Below are experts of layer 6 (counted from 0) of a mixture-of-experts language model. Rows are named router (the router's row for the expert), down (a neuron's output weights, with its number) and show model dimensions 192-255. Each number is 128 + 24 x the weight over its row's rms, rounded and kept within 0 to 255.
After each expert's rows: a language model's description of what the expert responds to. This comes from a sample of Wikipedia text that the model never trained on.

# expert 31
router [155 142 147 182 127 131 121 166 115 134 118 103 137 113 107 150 144 108 112 130 150 135 137 123 133 124 147 115 124 135 159 103 115 169 144  99 139 108 145 137 138 121 184  94 154 157 125 129 135 107 107 141 141 157 157  62 113 157 121 150  69 146 135 155]
down17 [131 140 171 134 145 107 137 127 136 101 152 160 134 112 121 107 121  94 149 150 134 134 119  78 114 134 155 137 117 126  86 105 112 127 137 138 106 117 142 146 153  76 139 121 161 144 140 148 100 126  83 120 115 132 137 113 135 121 104 129 116 147 157 140]
down18 [150 149 127 157 122 129 123 112 164 154 154 122 109  90 141 157 146 116 149 160 121 129 108 131 106 131  86 141 133 145 114 125 113 118 153 127 164 161 149 136  95 123  83 141 156 142 123 134 125 116 155 124 130 104 145 117 138 115 170 102 134  87 102 142]
down19 [112 112 145 116 144 122 120 187 125 162 119 124 139 132 137 108 173 129 178 136 141 111 116 116 164 140 150 120  94 154 119  91 105 102 135 126 102 134 127 140 135 111 100 176 133 117 137 113 119  88 136 153  66  90 117 108 127 112 151 138 126 151 132 155]
down20 [151 151  99 148 116 159  68 160 153 140  80 154 162 163 110 136  94 142 118  88 137 106 121 139  97 143 117 122  97 120 151 104 160 139 149  96 101 147 149 122  84 140 145 148  84 113  91 130 114 117 125  92 145 138 139 110 137 122 130 134 162 151 120 147]
down21 [126 114 155 151 103 126  95 130 111 110 115 141 137 117 190  73 130 160 141 128 121  95 137 126 147 138 116 106 152 149  97 108 135 121 147 127 120 180 137  71  81 135  85 146 128 152 147  87 134 149 111 145 112 143 154 123 148 128 151 107 163 126 109 127]
It responds to: Main verbs and auxiliaries in running prose, often after a subject or to, e.g. was, had, shared, argues, certified.

# expert 14
router [153 157 130 128  91 169 121 112 122 111 139 100  74 100  86 164 140 117 114 103 121 132 100 122 126 148  88 124 109 134 173 106 148 174 148 108 167 110 149 135 131 137 143 129 114 127 111 105 156 141 125 152 137 146 117 133 174 181 189 119 166 191 141 151]
down0 [111 104 107  85 141 165 157 132 142 140 125 128 102 170 125 129 144 180 156 120 101 136  96 112 146 171 134 137 102 103 180 138 138 110 127 129 118 140 115 148 118 111 116 133 117 121 177 101 125 141 181  75 134 112 108 133 116 138 129 113 142 126 105 125]
down1 [ 94 126 128 151 130 121 136 133 127 144 101 101 150 167 128 166 133 139 160  84 130 141 131 150 154 133 135 114 110 166 144 110 136 134  66 101 169 158 124 109  91 117  44  98 100 160 144 118 137 113 122 132 106 100 167 160 141 128 102 137 142 149 142 144]
down2 [ 60 134 125 129 164 137  88 157  91 130 119  88 120 150 107 168 153  98 134 151 137 126 114 143  90 138 131 104 162  42 119 136  93 159 106  79 111 135 141 130 152 130 129 166 116 114 121  87 116 119  90 121 128 144 141 139 123 137 114 106 147 131 113 124]
down3 [105  73  80 135 134 145 119 139 116 145 154 121 199 107 112 134 142 102 121  83 126 133 162  64 104  87 119 166 104 125 151 132  99  95 142 113 128 150 134 126 100 104 118 119 102 127 147 148 121 127 127 146 131 199 146 124 152 164 173 140 123 133 126 121]
down4 [110  80  86  82 137 150 113 108 112 102 121 163 127 146 105 147  89 159 122 171 137 122 141 115 104 110 123 155 129 122 141 123 147  92  82 143 148 142 126 156 145 130  85 164 118 104 119 138 114 154 105 120  65 122 116 149 113 103  85 129 152 112 117 119]
It responds to: Early syllables of capitalized words, often proper names and places, such as Cor, Per, Mer, Sher in Sheridan, Taur in Taurida.

# expert 24
router [130 137 135 126 137 130 110 121 115 103 150 163 111 153 130 186 142 117 140 135  90 116 159 136 143 102 111 144  97  97 144 122 109 118 164 115 132 142 136 121 130 116 104  99 168 136 131 112  89 114 112 136 140 171 147 156 137 123 151 114 119 150 144 168]
down0 [108 134 135 129 104 130 177 171 145 129 141 108 135  85 113 131 119  94 148 124 160 143 130 161 148 102  93 143 112 105 137 127 105 136 162 128 113 168 115 158 161 151  97 126 146  95 153 139 129 115 137 125 137  67 127 149 150 122 147 131 118 128 138  95]
down1 [131 152 127  95 125  95 203  72 151 100 148 127 108 106 113 132 140 112 147  74 141  91 147 131 137 122 148 108 147 128 143 128 114 129 108 109 142 155 146 138 128 142 154 103 174 167 126 130 158 120 133 128 165 119 141 125 153 149 116 148 139 115 153 175]
down2 [148 114 145 117  97 128 124 114 157 144 121 111 135 154 152 148 147 116 113 130 143 130 106 160 153 142 116 106 149  78 104 104 103 188 137  99 120 104 136 133 117 102 168 139 101 122 134 139  85  99 104 162 130 140 127 108  89 107 139 106 107 119  95 140]
down3 [175  88 149 134 139 152 112  98 159 106 123 152 117 135 112 117 132 107 188 132 145 148 134 118 117 140 100 130 118 128  93 137 102 145 124 131 124 132 112 106 139 109 137 121  67 106 139 116 143 190 102  96 165 116 159 142 127  75 144  96 123 118 154 107]
down4 [110 123 109 134 142 125 127 143  87 112  97 153 125 147 111 165 122 157 101 134 124 126  59 134 122  94 121 126 121 102 118  98 128 131 127 141 152 134 146  95 148 109 103 150 125 150 109 122 137 140 120 154 130 137 187 146 164 133 106 158 193 149  90 140]
It responds to: Accented letters and Cyrillic, Arabic or Hebrew pieces, plus pieces of German and Slavic names, such as Herrich-Sch-ä-ffer, Hisp-ano.

# expert 29
router [168 120  84 148 116 150 119 118 134 141  88 154 149 110 133 138 135 122 122  85 127 163 103  92 105 145 136 110 148 109 132 127 117 141 150 135 143 132 121  83 127 124 135 129 119 143 150  93 145 107  92 171 144 104 115 138 149 159 153 112 126 168 126 139]
down0 [110 125 139 136 154  98 127 160 172 126 164 130 151 110 140 109 102 142 135 149  97 130 145 157 129 118 154 107 111 159 119 132 153 131 111 122 132 131 103 130  92 161 147 129 127 167 145 122 133  96 136  97 119 141 122 106 157 138 140 129 100 176 101  86]
down1 [ 75 145 119 128  98 129 173 110 155 149 111 119  96 111 146  74 162 138 171 114 160 109 149  97 141 122 144 108 113 111 153 112  89 103 106 133 159 136 128  94  82 147 117 127 143 135 103 157 164 105 105 143 120 177 142 155 136 166 105 112 161 110 109 159]
down2 [115 120 132 127 130 136 145 101 154 140 103 109 141 134 124 100 124 145 150 114 148 145 168 173  81 116 144 106 187 145 179 128 188  93 124 144 131 117 108 179  82 140 104 115  99 137 110 108 122 103 164 151 162 133 134 156  96 122 127 123 125 119 144 147]
down3 [144 137 154 124 141 111 123 124 132  93 162  84 119 103 116 129 144 148 172 121  89 141 120 116 160 146 102 137 139 115 107 119 163 146 154 141 124  81 100 143 115  90 113 115 140 154 141 113 131 149 148  84 169 152 137 114 123  84 173 195  92  96 137 140]
down4 [106 100 106 137  93 125 182 147 139 146 174 140 122 111 114 134 145 146 139 117 151 135 123 105 178 160 111 159 101 108 129 131 137 111 140 166 159 100 142 116  89 102 112 193 133 147 122 105 137 130 109 147 125 114  85 196 109 113 119 149 154 105 134  86]
It responds to: State names, military and government titles after of the, such as Texas House of Representatives, Chief of, Army, Minister.

# expert 18
router [157 128 146 128 110 141 125 153 113 153 137 116 160 104 140 155 153 145 123  91 146 146 142 127 102 122 133  99 102  92 126 123 144 117 139 116 144 143  90 143 107 161 161 135 160 140 125 118 150  74 149 118 120 171 131 137 151 145 160 128  91 136  98 124]
down0 [147 112 110 124 127 148 114 141 110 150 114 123 126  86 147 162 110 141 147 131 104  99 134 143 132  95 120 130 123 136 142 168 117  74 134 117 171 174  68 110 132 134 130 137 149 167 135 118 117 129 147 135 151 158 118 112 109 126 132 190 103 142 127 138]
down1 [119 160 162 128  99 143 115 137 162 153 122  96  83  99 117 137 108  99 134 142 123 112 157 157 122 161 137 148 143 136 109 142 179 125 129 108 118  62 116  88 163 108 104 114 117 116 102 185 101 113  98 134  85 122  84 195  84 163  92 130 131  98 144 119]
down2 [111 150 131 122 140 150 141  97 125 109 105 110 156  97 155 129 120 117 111 150 163 124 130 141 166 158 137 136 131 173 127 173 115 150 114 134 175 131 140 143 149 180  81 136 107 110 118 149  87 104 144 147 121 103 176 131 143 158 135 117 143 117 103  90]
down3 [125 169  75 144 139 107 138 148 171 169 111 121  89 122 111 112 127 150 143 108  92 175 135 175 152 125 144 157 177 165  64  67 141 124 124 164 110 140 165 126 129 120 145 130  89 115 120  92 188 146  95 121 103 129 121 170 137  85 132  80 124 136 155 184]
down4 [160 106 122 113 127 146 126 153 100 111  82 158 130 183 163 172 121  93 142 114 119  88 120  88 116  99 148 123 174 123 183 125  84 150 130 135  80 133 207 128 134 120  96  78 116 117 132 121  82 124 120 189 129 141 155 112 119 150  90  82 124  93 123 143]
It responds to: Articles, possessives and adjectives in narrative prose before a noun, such as the, into a, their, white, bloody, plus Latin species endings.

# expert 5
router [124 172 142 145 129 163 130 144 147 175 126 116 155 152 122 121 144 118 121 125 125 118 135 160 101  93 159 131  94 100 112 113 124 110 160 109 107 127 146 141  99 154 149 123 117 166 126 122  90 120 111 131  98 130 150  93 137 133 112 129 134 128  87 126]
down0 [110  71 130 103 132 118 143 193 173  95 106 103  95 135  96 117 150  94 109 159  94 120 142 162 119 110 151  60 116  96 112  99 111  89 131 124  98 168 105 147 111 111 128 152 105 138 150 121 124 113 124 154  76 119 110 107 116 138 168  81 128 114 145  96]
down1 [128 138 102 123 146 108 148 121 102 120 168  62 137 146 126 121 117 156 137 138 143 103 120 154 101 114 110 151 151 116  92 122 132 157  99 110 105 126 146  98  98 103 123 120 127 143 125 127  96 142 133 124 139 160 178 135 156 140 114  97 141 159 163 113]
down2 [104 132 136  93 123 168 183 143 155  96 148 127 129 182 121 124 140 122 132 103 104 100  92 187  98 159 145 125 153 113 139 151 145 123  90 134 111 118  90 125 102 163 145 125  74 109 127 139 106 132 178 133  99 157 103 140 185 109 100 123 131 132 148 104]
down3 [136 113 120 125 111 120 102 159 149 123  96 117 130 133 114 122 125 127 108 137  82 147 150 139 102 106 155 134 107 114 154 125 113 130 194 138 133 131 144 155 119  88 135 104 137 151  92 108 120 106 119 172  79 168 135 123 148 154 109  71 126 140 114 109]
down4 [112 125 110 152 111 120 173 142 119 126 120 109 106 100 126 137 118  67 154 110 136 124 108 135 128 138 136 140 132 118 153 163 170 158  91 116  93 106 139 134 153 108  93 137 100  87 130  94 167 104 101  91 154 148 122  79 107 119  96 106 103 157 134 139]
It responds to: Prepositions fused with a and an, as in with a, for a, in a, often in biographies, award tables and credits.

# expert 11
router [140 123 115 142  93 122 123 172 134 167  89  93 116 159 136 154 116 117  99 137 135 149  97 132 137 120 130  89 101 122 159 146 133 177 112 126 157 159 126 140 124 123 156  92 158  98 112 137  89  81 128 134 103 151 155 141 103 134 126 129  94 153  79 128]
down0 [133 107 136 122 144 154 131 131 113 151 157 109 190 139 110 146 148 111 149 115 188 128 100 168 115 109 154 145 113  93 130 115 151 156  85 175  87 105 146 137 148 173 123 106 147 108 146 109 149 164 138 139  82  99 123 125 120  98 136 175 130  95 101 126]
down1 [110 142 138 118 133 100 132  65 136 109 146 142 121 113 112 118 155 116 163 133 149 133 106 144 115 142 110 127  61 124 151 166 100 133 112 146 147 157 124 137 148 120 106 119 137 113 119 164 112 157 135 155 108 143 108 125  95 148  77 174 115 156 136 137]
down2 [158  87 110 127 112 148 120 122 149  84 143 119 145 116 155 136 153 157  86 101 116 112 138 150 143  94 139 129 130 143 110 117 118 106 105 120 143 155 128 165 147  96 140 134 132 106 146 147 123 130 150 143  95 125  91 103 108 112 104 112 153 133 104 142]
down3 [134  92  92 137 144  69 127 114 125 135 119 110 173 123  90 120 123 131  86 125 111 183 101 112 178 137 138 168 132 123 116 120 140  76 155 143  94 133 117 120 146 202 109 112 149 132 128 173 140 142 109 163 122 117 154 122 152 143 103 114 109 113 110 129]
down4 [119 150 183 141 123 158 110 130 128  89 169 154 135 139 117 120  93 112  91 134 102 143 139 116 114 125  99 130 122 125 137 103 136 135 120 118 159 101  99  76 134 123 139 103 119 185 119  75 123 163 177 135 129 174  84 118 193 138 144 153 117 108 155 119]
It responds to: Quantifiers and conjunctions such as more, most, all, and, or, plus pieces after numbers, as in 100-loss, five-pointed, seventy-two.

# expert 26
router [144 157 152 126 132 159  88 162 111 144 105  86 105 129 119 131 111 107 117 147 121 123 127 140  97 141 105 102 126 135 174 114 120 153 131 123 159 117 131 108 106 108 144 112 151 117  82 125 105  82 122 124 139 140 161  86  96 166 142 126  60 135 128 133]
down0 [128 105 102  76 129 121 106 143 107 161 116  95 120 158  83 136 138 136 176  97 130 130  80 121 120 162 113 138  87 187 117 138 161 134 137 127 116 105 137 134 102 157  99 117 131 128 104 139 130 121 135 172  79 126 152 138 185 131 120 144  87 135  78 143]
down1 [109 163 179 141 110 144 128 166 102 108  97 134 135 132 145  79 138 138  92 111 133 121 109 146 120 150 133 116 118 154 144 119  96  66  78  94 118 109 121 136 147  81 118 146 123 128  86 119  97 124 150 184 103 159 115 159 108 142 151 168 122 109 124 131]
down2 [143  85 131  86 125 122 131 150 107 157 123 110  86 126 133  96 103  75 157 109 134 129 117 122 119 155 137 149 174 158 119 171 116 139 130 130 147  96 155 116 143 122 132  85 108 140 104 163 114 121 117 155 138 103  88  98 115 117 116 121  78 124 101 141]
down3 [140 139 143 119 123 126 151 139  90 151 122 121  90 138  83 105 118  61 101 121 124 151  78 113 117 180  92 137 126 150 132  89 162 158 124 164 128 143 132 140 158 125  88 170 110 161 134 143  93 147 134 149 139 160 127 160 135 126 110 151  98 123 136 111]
down4 [167 165 142 136 136  92 130 106 150 140 170 118 156 117 128 134 153 117 123 127 160 121 125 135 132 150 140 114 126 146  99 112 109 142 167 118  98 142 161 126 123 134 131 129 153 126 121 130 154 147 121 108  78 109 118 146 147  99 139  89 150 178 103 184]
It responds to: Final digits of years after dates like January 15, 1970, and commas or and ending clauses, plus verbs like was released.

# expert 0
router [140 154 133 190 131 140 108 164 116 161 133  96 147 121 136 154 147 101  94 121 186 124 157 142 108 135 124 108 131  90 130 138 102 133 122 136 134 155 130 135 126  94 148 122 143 108 131  94 144 144 139 139 137 133 118 103 145 122 147  91  95 129 155 167]
down0 [ 98 113 138 113 119 144 126 144 117 145 174 112 123 135 158 115 153 138 120 191 109 150 111  51 142 123  76 137 111 175 116 132 157 152 144 130 132 127 144 154 165 121 115 119 160 150 111 120 121 110  97 104 168  94 140 135 156 162 128 127 174 113  75 105]
down1 [104 124  88 139 145 136 123  91 127 131 100 130 137 109 117 143  93 114 153 145 136 134 117 110 139 141 115 151 106 147 100 108 116 158 177 143 168 127  89 143 115 155 116 140 137 116  81  69 133 112 105  88 137 124 116 149  98  93 127 141 115 122 131 132]
down2 [168 145  96 111 106 145 118 112  99 156 146 145 156 139  84 123 174 119 129 158 134 108 151  87 104 100  93 101 148 129  88 132 103 180 107 171 182 163 115 141 142 108 166  94 102 124 142 109 115 128 120 159  84 134 126 153 117 107 124  99 123  65 156 142]
down3 [154 141 110 169 126 133 115 145 154 138 115 116 130 101 127 213 121 116 173 165 118 146 141 131 119 117  95 119 139 119 109 153 133 115 122  75 111  99 139  86 152 106 140 112 111 131 150 114 102 155 102 132 150 117  88 122 142 117 157 140 126 129 118 197]
down4 [ 98  76 149 116 120 118 158 181 125 142 158 141 107 147 103 129 147 122 134  85  94  96 157 169 157 137 138 144 109 127 134 108 132 139 105 107 152 126 138  95 126 132 132 153 104 157 116 120 146 113 168 150 166 122 113 130 125 125 107 110 105 112 146 133]
It responds to: Early subword pieces inside English or Latin-script words, often just after a first letter, such as Conf-uc-ius, Enc-our-aged, sp, trans, obst.

# expert 6
router [146 130 120 117 151 131  90 105  95 148 146 140 110 125  93 164 120 115 120 102 104 136 138 103  85 109 118 115 122  87 157 139 124 116 172 163 133 176 136 106 115 122 140 116 160 141 123  80 127 115 131 108 120 141 163 136 155 145 160 135 127 180 131 138]
down0 [ 97 148 133 112 117 113 160 131 118 186 133 126 134 168 144 177 103 115 150 153 136 122 167 165 139 131 128 138 147 149 117 138 133 132 175 147 158 121 118 143 159 103  98 124 118 103 143  99 114 107  86 117  70 154  97 128 123 127 122 123 101  74 167 151]
down1 [119 122 143 131 147 131 118 137 138 143 110 147 149 153  94 141 149 115  91 161 110 138  93 149 123 112 127 103  99 106 118 127 149  78 135 111 125 137 151 126 123 145 110 136 129 126 110 174 137 120 145 133  95 147 111 154 145 125 126 124  83 145 111  43]
down2 [131 113  96 116 152 103 110 153 102 167 109 105 120 138 145  87 143 140 112 124 134 148 127 151 125  99  69 133 112  93  79 142 150 155 151 149 111 110 124 118 114 132 110  71 136 158 119 105 124 120 141 123 113 166 104 167  90 128 134 121 119 151 128 136]
down3 [117  60 157 158 109 132 145 116  92 105 129 106 118 109 133 100 118 125 139 136 149 170 125 153 160 153 179 169 122 109  87 130 131 102 143  88 138 120 104 137 157 125 109 156 147  98 139 130 104 111 125  67 143 127 114 118 166 100 112 157 133 159  85  99]
down4 [147  76  93 132 113 133 113  82 107 130 157 200 119  93 158 104 122 144 113 130 156 132 149 146 123 133 135 141 134 142  82 119 144 125 139 123 113 124 118 124 146 137 160  96 105 101 106 157 139 123 132 141 104 146 140 108 148 137 133 150 167 124 100 115]
It responds to: Middle syllables of foreign personal and place names, such as Vas-ile-vskiy, al-M-al-iki, Lipov-š-čica, plus letters in species names.

# expert 1
router [161 136  98 165 143 147 148 125  74 151 142 123 122 106 132 165 128 135 127 100 141 156 125 145 130 104 114 118 147  90 146  99  94 119 158 108 128 140 133  93 129  80 117 139 157 146 153 141 150 131 131 107 182 140 198 142 144 161 161 169 108 124 122 134]
down17 [160 169  80 116 146 171 104 124 139 151 129 147 114 127 149 137 158 145 133 140 133  95 100 105 160 113 151 121  96 141 131 154 147 124 141 168  98 124 162 109 152  99 118 156 148 144 149  98 135  81 132  87 131 121  86 138 141 159 163 124 100 102 103 143]
down18 [104 130 124 143 146 120 141 161 120 165 149 145 111 119 146 121 132 125 151  64 143 145 107  66 100 104 143 132 144 136 126  75  86 188 162 170 139 151 115 135 155 128 107 127 111 123 119 125 122 115 113 139 147 142 121 110 130 112 119 134 118 121 105  98]
down19 [186 156 115 144 164 131 140 116 126 100 127  98 120 140 138 169 157 147 114 111 145 116 154 118 172 138 146 147 102 132 131 105 133 138 144 151 157 182 114 122 125 127 148 143 143 126 118 132 150 107  94 149 151 155 118 145 122 122 153 152 140 106 117 142]
down20 [106  66 129 135 128 117 148 113 102 115 123  90 103 148 109 121 120 133 155 100 126 176 121 139  93  57 128 121 116  94 146 193 120 114 108 102 132 155 130 139 144 100 136  85 172 146 141 126 115 141 131 108 135 143 167 106 118 136 110 134 118 134 149  92]
down21 [166 134  87 145 125 128 118 147 169 105 147 141 122 185 101 124 116 138 144 114 121 134 128 106  86  94 113 142 171 137 112 129  89 131 146 115 133 115 126 122 125 117 112 142 118 154 124 121 177  93 100 113 134 104 111 137 166 120 163 126 136  95  95 104]
It responds to: Middle pieces of personal and proper names, often foreign, after an initial letter piece, e.g. Mik-k-ola, K-em-ppainen, Bl-ume.

# expert 30
router [136 146 117 169 125 151 110 109 120 148 113 126 135 106 102 161 143 120 100  95 133 156 159 110 123 127 112 115 116 134 146 119 133 137 148 161 170 164 114  82 113 110 152 132 156 145 112 115 129 110 122 124 135 142 145 100 146 154 174 159  85 141 121 144]
down0 [123 105 125 149 143 112 100 107 124 122  98 118 138 168 118 144 102  90  90 145 125 137 121 155 128 166 119 124  74 173 164 135 138  92 103 119 122 145 116 128 163 180 114 125 124 134 148 149 143 141 134 156 141  90 127  96  91 114 135  95  89 129  81 162]
down1 [145 111  79 131 136 149 106 143 165 140 123 109  91 136 149 157  96 137 131 125 102 148 118 115 144 123 133 101 127  91 171 110 136 125 103 145 156 148 130 139 143 148 144 131 111 128 121 133 166 124 136 154 111 146 128 150 110  99 132 201 144 109 147  85]
down2 [113 148 120 134  95 145 146 132 112 120 128 141 122 124 160 141  95 124 116 125 115 126 125 118 141 162 148 139 126 128 165 128 168 154  85 121 144 164 138 156 134 130 149 127 122 105  94 136 138 137 136 130 170 103 134 114 119 169 145 124  89 141 126 110]
down3 [111 123 112  57 125 116 122 117 137 149 155 137 124 102 189 118  77 157 165 112 113 156 151 124  78 131 107 119 138  77 172 125  79 130 163 125 147 134  85 109 103 159 103 213  86 136 145 114 109 130 108 152 120 133 127 138 111 153 125 129 121 132 162 120]
down4 [106 170 162 128 134 127 115 120 125 159  95 122 110 113 157 136 120 109 166 117  98 135 132 122 148 168  85 124 123 119 126 126 161 146 136 118 147 149  89 108 182  89 149 151  81  93 117 117 119 102 143 114  99 108  92 144 110 122 109 145  77 113 135 107]
It responds to: Noun heads and noun endings following the or of the in prose, such as Conquest, daughter, ship, night, reunification, woman.

# expert 20
router [129 140  98 123 152 141 110 167 117 136 112 120 128 120 115 152  95 119  85  88 121 135 175 143  89 131 114 170 130 136 139 116 110 176 153 171 145 163 127 103 137 161 120 171 160 120 119  77  96 143  97 132 113 122 125 132 114 158 158 156 135 167 127 184]
down17 [114 124 138 133 154 120  95 160 110 113 112 104 101 116 110 128 157 144 119 101 129 142 147  66 152  95  99 162 125  87 137 101 145  92 139 128 126  80  74 165 153 122 153  71 113 157 106 169 112 118 161 144 113 114 131  82 119 123 144 144 116 132 118 137]
down18 [141 156 171 141 151 121  96 149 139 166 147 147 151 119 153 133  98  75 106 121 121 155 162  73 138 101 114 153 139 147 114 131  92  85 133 102 111 119 103 141  94 169 120  99 134 183 147 132 159 135 124 143  94 132 121 153 109 107 128 179 116 119 134 111]
down19 [157 140 116 160 123 143 134 125  85 138 131 124  84 160 127 129 152 158 163 161 138 141 132 128 117 123 108 139 152 132  99 120 131 141 117 135 152 133 104 146 128 133 143 124 171 108 117  80  95 138 129 121  80 126 118 186 108 115 106 121 142 103 118 100]
down20 [126 129 125 142 130 126 119 126 136 156 165 108 154 116 108 150 107 133 122 143 169 151 167 128 144 124 165 137 144  92 120 109 120 153 109 127 122 134 115 110 150 106 157 142  93  93 106 161 131 138 133 106 120 103 108 139 133 118 152 165  95 125 151 131]
down21 [116 120 157 117 144 144  98 121 131 113 129 108 170 121 144 128 112 127  91 130 146 129 148 157 118 149 131 177 120 171  79 147 110 132 142 125 128 181  97 122 135 143 101 139 105 109  97 149 132  95  83 158 132 113 113 173 156 113 122 161 114 150  90 150]
It responds to: Middle and final pieces of place names and foreign names, such as -ville, -ington, County, Avenue, Valparaíso, Gilgit.

# expert 23
router [148 147 124 120  83 146 114 164 109 155 121 136 109 136 120 171 131  90  82 104 142 120 148 143  99 144 136 125 134  96 160 133 148 104 142 101 139 183 129 115 131 114 147 107 142 118 104  99 121 131 116 119 114 134 122 117 107 164 127  93 126 117 110 169]
down0 [116  90  90 147 121 112 104 114 141 132 110 147 108 109 132 155  85 103 153 140 135 109  94 157 127 137 134 138 133  96 110 105  84 183  94 161 117 140 159 133 104 144 125 144 124 105 138 125 118 154  85 124 111 125 138 116 148 134 151 134 168  69 130 155]
down1 [149 181 143 135 160 160 120  91 101 157 119 145 144 109 138 138 131 124 142 159 150 151 143 124 107 119 134 128  95 146 129 146  85 149 128 128 131 133 134 150 107 118 140 141 127  96 125 172  94 128 137 165 144 143 126  99 140  94 143 171 149 156 121  82]
down2 [112 142 138  96 125 124 153  96 145 113 154 149 131 141 101 142  80 161 142 114  85 120 121 111 108 128 102 176  87 119 126 158 103 103  94 129 131 141  80 129 117  99 104 146 120 116 136  90 129 135 119 101 161 132 139 150 130 142 149 114 111 164 124 149]
down3 [100 107 124 149 113 100 118 115 129 160 134 165  61 107  91 134 107 110 104 121 136 153 150 105 149 105 115 172  89 123  74  95 189 171 130 139 144 128 124 116  73 144  81 126 138 104  99 142 129  93 137  82 108 120 120 128 138 141 132 119 170 139 121 107]
down4 [130  90 165 129 173 156 127  88 116 114 115 137 123 111 148 139 145 185 142 109 104 162 140 142  71 125 125 108 131 171  99 143 123 126 150 104 153 143 146 131 155 115 146 152 145 149 123  85 124 131 152 133 142 134 149 109 119 123  92 202 120  85 138 126]
It responds to: Single capital letters and letter pieces inside brand names, codes and acronyms, such as QuakeCon, EagleBank, BioWare, F-35.

# expert 16
router [138 136 134 164 127 159 103 142 134 140 148 151 145  98  92 107 116 125 127  78 136 146 134 120 130 123 161 103 145  83 136 114  86 115 127  79 126 157 130 108 104 150 123 115 126 112 107  99  95 142 118 147 140 132 135 130 151 170 165 144 138 135 132  86]
down0 [127 107 125 162 115  63 107 116 136 102 133 137 136 135 118 167 141 103 136 124 121 125 104 156  98 106  85 143 119 111 166 152 114 126 151 109 123 144 109 140 136 108 180 127 148 157 156 125 127 121 162 138 132 120 105 137 106 132 126  93  91 149 147 113]
down1 [125 145  96 131 163 157 145 112 172 109  96  90 148 136 134 108 149 120 168 184 122 133 149 118 106  81 151 102 150 145 105 148 138 113 148 121 122 124 135 112 105 109 178 104 105 132 125 164 120 153 116 129 209 145 159 142 141 105 173 166 166  79 143 109]
down2 [173 151  59 131 157 134 134 156 126  74 139 108 101 119 132 123 129 141 105 160 161 114 144 140 107 140 146 113 125 134 150 110 134 134 148 161 105 150 140 121 141 131  90 105 121 153 131 118 114 115 138 133 111 173 157 109 122  94 160 114  99 152 119 136]
down3 [120 100 110 129  73 126 157 134  98  81 130 118 127 124 125 142 151 142 157 103 111 134 154  70 134 131 132  84 139 151 156  99 131 106 107 144 118 109  94 126 122 109  98 114 135 103  97  99 123 142 120 101 130 152  95 124 161 108 151 122 121 136 107 130]
down4 [121 143 120 149 139 156 161 130 145 152  97 121 176 157  79 125 177 156 151 105 102 189 125 103 154 140 130  74 165 100  73 114 125 106 140 148 126 131 130 128 161 125 115  82  97 121 116 152 135 113 150 129 178 148 141 120 129  96 160  99 138 113 140 147]
It responds to: Values after labels in taxonomy, gene, geography and filmography infoboxes: coordinates °E/°W, OMIM numbers, -ensis, -idae, Country: Bulgaria.

# expert 21
router [191 138 156 147 156 123 143 140 139 109 115 121 110  92 108 162 157 121  96 130 147 141 152 105 121  98 145 119  82 159 134 118 101 117 136 120 127 130 135 112 129 124 130 118 118 180 118 115 115  78  97 140 141 146 133  83 120 162 154 126  85 155 148 134]
down17 [184 112 117 152 157 154 157 138 126 118 129  87  93  86 137 132 112  75 152  99 126 171  88 149 114 129 144 140 170 135  74 114 115 123 107 109 111 137  95 139 120 153  99 127 123 133 147 170 123 141 145 132 114  98 125 129 105 157 155 137 124 116 122 128]
down18 [156 105 109 135  78 181  97 107 130 122 127 123 142 150  95 125 128  98 176 111 120 139 127 140 118 120 134 148 134 115 131 154 141 130 181 168 112 108 124 114 132 119 177 137 133 137 110 156 160 134 124 173 130 121 104 165 115 179 129 140 126 137 104 163]
down19 [132  97 125 148 152 130 120 121 111 108 131 136  87 113 148 133 141 116 151 102 160 157 102 120 143 150 154 136 103 128 115 146 148 198 141 115  91 153 179 156 129 135 149 109 127 115  80 120 120 124 138 125 128 109  76 122 170 129 152 123 127 132 117 149]
down20 [101 150 122 129 129 159  90 107  97 118 137 124 125 135 123  80  96  94 115 123 185 134 119 135  76  97 126 131 128 120 113 129 134 135 177 110 139 139 120 140 171 136 122 102 147  67 101 144 125 133 143 121 141 162 143 131 128  99 135 114 140 175 129 169]
down21 [ 98 114 153 114 121 145  89  89 103 129 145 139 109 106 105 136 144 177 114 159 121 156 123 146  98 127 109 130 125 172  66 138 130 160 145 139 122 141 140 132 106 133 113 152  94 122 123 132 176 130 158 142  72  96  87 146 116  96 145 140 134 121 102 117]
It responds to: Auxiliary and main verbs after the subject, such as was, is, were, has been, to be, plus verb endings like -ed, -ing.

# expert 15
router [146 134 126 149 139 150 109 122 114 145 161 108 140 132 133 117 131 105 120 115 119 153 107 113 122 103 145  94 102 103 102 121 143 156 176 159 133 144 113 138  92 144 128 132 129 169 138  91 126 124 129 130  85 147 137 134 119 148 138 145 116 135 138 106]
down0 [131 125 108 130 136 124 104 130 111 125 107 126 131  95 133 111 129  94 143 127  87 119 111 138 146 129 177 118  85 116 164 135 103 174 165 112 125 106  97 112 144 162 137  83 122 140 137 183 158 120 159 143 125 116 133 159 139 127 104 142 140 156  68 100]
down1 [120 113 122 142 144 112 146 143 124 119 185 132 142 103 119 117 103  57 133 129 109 102 149 138  89 146 154 113 106 134 130 134 175  96 131 107  81 120 134 161 121  94 111 144  90 143 150 169 129 164 189 124 139 119 100 140 118 126 126 112 100 118 124  89]
down2 [141 131 130 110 145 160 107 140  97 137 152 136 104 112 143  76 129 120 108 126 135  97 142 163 103 155 127 142 118 159 121 149 128 117 110 164 118 145 134 144 108 167 107 131 116 107 131 106 110 170 142 157 162 172 130 142 123 113 166 144 133 132 133 123]
down3 [124 103 143 104 126 122 153 146  83 114 144 124 128 117 138 119 144 142 144 138 118  87 120 103 157 165 123  78 151 137 142 163 132 122  87 166 124 149 174 164 130 138 104 128 135 108 160 122 172  79  87 171 139 123 153 126 125 150 131 141 193 121 122 173]
down4 [138 126 102 142 133 139 145 145 114  99 136 171 107 119 121 122 150 124 146 133 122 146  91 139 123 103 119 162 116 129 108 127 189 125 135 151 118 115 131 123 145 151 141  83 137 128 134 167  75 160 170 114 124 152 159 129 161 153 145 138 162 151  77 139]
It responds to: Possessives such as his, her, its, their and 's, often after of, in, with, plus pieces of species and foreign names.